{
  "n_layer": 9,
  "d_model": 128,
  "d_expert": 64,
  "normalize_top_k": true,
  "balance_loss": 0.00255,
  "router_z_loss": 0.001,
  "n_groups": 4,
  "init_std_router": 0.0119,
  "lr": 0.0136,
  "batch_tokens": [65536, 131072, 196608],
  "seq_len": 256,
  "train_tokens": 567400000,
  "steps": 4588,
  "dataset": "wikipedia_en"
}
Below are experts of layer 2 (counted from 0) of a mixture-of-experts language model. Rows are named router (the router's row for the expert), gate (a neuron's input weights, with its number), up (a neuron's input weights, with its number) and show model dimensions 0-127. Each number is 500 + 25 x the weight over its row's rms, rounded and kept within 0 to 999. Numbers have three digits each.
Before each expert's rows: a language model's description of what the expert responds to. This comes from a sample of Wikipedia text that the model never trained on.

# expert 15
It responds to: Foreign-name vowels
router:507502565522542475489495516471505519480491480480510549484506509515448535483482499525506468481524504519487482543476510499519510492465485497519534488481538516534477512484490480494485501495528465517484495497539514476504562483448478515513498459511502480457500524522481550533459506514462498507471512475448462480540543460515499477481476523521516510531492482498483453483496547512480502523530
gate0:478504516524490463510523496512484461424512556456529522500491487539526489536513509515507527483527495507492495528511488507520561523496431506481477481517477534507527479514502495472478421516506476552481481477493515493442507523488469543505547512483494495483490463480496512507486481493487521465445519489485534480500502511532529496505517505510519512514513495523501490469524516532492511467482
up0:508502548485517499498494509523490533527501498496534500495494445499519460502517457566498476493509513480532493551454491505516542510496508491512495473453515569516545474473511501495489421482520530464493454466511516529490494507515513516501523494471512499509459553482482520492514534505519526499524481460501511487503550509511454495471524462484462524526474502498504496527485498502505487494472
gate1:530483543500535519484514527519494555464483499524486564505520526517509503463505504494488523475491520522491448483469517482515539476495455512490496502538471512515476478454509523511509509505531482505481542478521514518480519512511516488504511567563502482517502483506490527489508503529493446481476478506502516507499490502467512521516518540489458507503508511469523453472550480532544436515488
up1:517504506460473489483467441474537507471511531532489503470511513524507491522521502466484483473534498494494473544512475514477497470476519502519475491519537525487472494548445486503557520491510505484438442501495489472438513525539496481464494466547522479503465505483503472546509526471497488481499474528507465511481519493496546513520498520469480472498514490476508494471491467541503517491504
gate2:530465529507500534508491485462541461486503502527500491503491503553493525520526494518486487500488494460495439527533453483509474467480498539480497493515531492505507520494509507517457466505510451482484519533518502490460537578503534493508488516475508483528517472468519552516485482498431503498499555487532493462504491522492494493493445454495497521521517499502473496487522508496545502507525
up2:478508475514489437466523499473453491505461535517501498483528551476509484533512510508532509526490477502526519506513516504497482533507507531504486485536537459534435513509501488460537478503502498518530489514444486516530457438524525525474523511516487510488466484464460453502458509498507501519490505551514504525456519520494512488455476513501482490524470503532498491470477523486491522492472

# expert 11
It responds to: Clause connectors
router:495524531516509484503489477489524533466495485492503527497491562517463542452525488502492445490536501535500470511460521516505541546476492489508514476474531560535477508488536476480480498515540457520492496526545483503508530485480479495523515476495525509477503536509466538510458497490483511511495520492452491492540515461527463473474477508498521505556480514483503469481495534519473516528528
gate1:441496512462494495485453496481481528526499518509517494498481500497497488523458497514515478493477462531504518517486518523520509498501494461551455494432488520540499471491486518461486482519464499538451469494484469473496470525487479515459476516520514518498476531520526493452471511505459488497508497460484477444449479469526482475522497522498516521560473464511516508468502512534482515490510
up1:505542482492504555493495512558489472496483505476478539497536514531464504505527478489498494533508495485462500479510554472490517482527521539498534532515487480507458528520460500575504508487541489497458466493515533490483471523538527525484498484527509468499519517485475522500521509445497508501512518489493514492513475505473487483495528504522483514419509481521516533496539502499481536522448
gate2:477498471515510519485491457527533514487526491447508524513479511533514506518504513505502503507518514475508519515513537471528473534472478515462531490507486551536494544507493475502480470482512466484495535488515452444509484516483470551514501483540523558525498511505489491435546478529469517474527502457508489526478497489508496479511532518547507487537508490461460513524470513506496461461503
up2:499519548464484543514477488518497485489496519497520496482503553503488537471495518523517498532503547507499457513502481518525480513524540554549542510487500511499500456442537529465511464546452498513509519481503489484473473505539513527507519487508489451505506490479506502541530461470499520519551469483532472531505496518458504515495511467462503523498500456481509531529496535509534509491494
gate3:488454472514496466503477481509459512540480489499527493466455539477488536476504492507482497526497513523553511496464474510489543467512502515485497521523501507535494479488547487539499520494549487488534504548527492519470499548530523495485509522504511452500537537485501522488519525482504493514465507456503526508452488507487469519485501477517524485476452502468532532516491545482479531515564
up3:498510525490540504489595521439512469483535518538509483497494474552488534539482510538544510508487498510489496491510505495472505524470515558501465491455495491503511472466432506525460516486488499470503493487512490540524506502473520553513527535507487484508477489533480518519527469533505497471494507467505463491489486504472479502484520544503497496476517479492490528493502462513523497465473

# expert 13
It responds to: Noun endings
router:486504532519494468492501505498525541450474501471526526476467548546471546464521499541523494484524497512510469510486541523483540522495479506517517474470527514542481530480500502462530504520531456514488496482517496509515546483488452530524472487512526521478545555555486495520486470477483488507499505486469489496514521482536444459480477516468506521525479512501471477482501507514477480522506
gate0:520465502511543491495449497555524469513512532496475487502498522505461501494482516490465488514502482516509454520500480533490494455521470509496525512502492477471491542482488542486524494522540515479529466480488513517503525539502497506514468537549537497450531454518481535482488496498489454541506508523483536508474507500495495490475479465473477513561501520485480467482510453528465460485454
up0:531481484495517471489466532534507510495504474512513480490478537434470489507490560537468528489500525472543498448515509440489466506523487482469499515531475505494493509522534496486526562481532513478494493556487483459487493470499458483508484525479493432509510491521520505514520489483509507548496529510492536484489507437528508521509485522478507478489495460502489495469482478496515481479484
gate1:510527515488511484493543503509493508464512502449538531500532500527498497503510509526474506410525496514489561538477538477462497470478512526506516450490474427504464520493519489489527497483507491471510486462515491517514503488477453473501499566518494480512515527516536505505501472513522527540527499502496509532479509521492491528478496500464530528446473450483481494487507479508484509497499
up1:482478516498489457490493490516483481492548487471476489519534495499558477473506484472485494530545504484532513508498505501539506491503524445524492458541479474475513494506456525528441454490508469498490514503507480481445510477549491498469515476481488557483489470495505504524464511478545493522503502521492519489486514456533492552505512502534487486533527488492532513488476540453514513478457
gate2:514470514563478476528486488500550511480505534481463508507493485546484534465498491484467525516510472467522495503467499508495495480513535550472529492515526507509440500513505492528479487476521491486462530457554469529512507515513498526531495518534512475468508477506477433457508492501431494549487513510510534493502532512540516472522480498460515470501484463496493496474497499475503491518498
up2:442538478510529500492446480548482495516499460477540492478522500523494508508517489527495461527493489525467505479484510496479504492490535513434503522480526525472509485524513455536510484496475534506460517507500487491495481490515512472486466509438475490508497501527500440501471510459445449493492524517496474524526539527505482504504548539501527503484511463504512506469458493496472506466525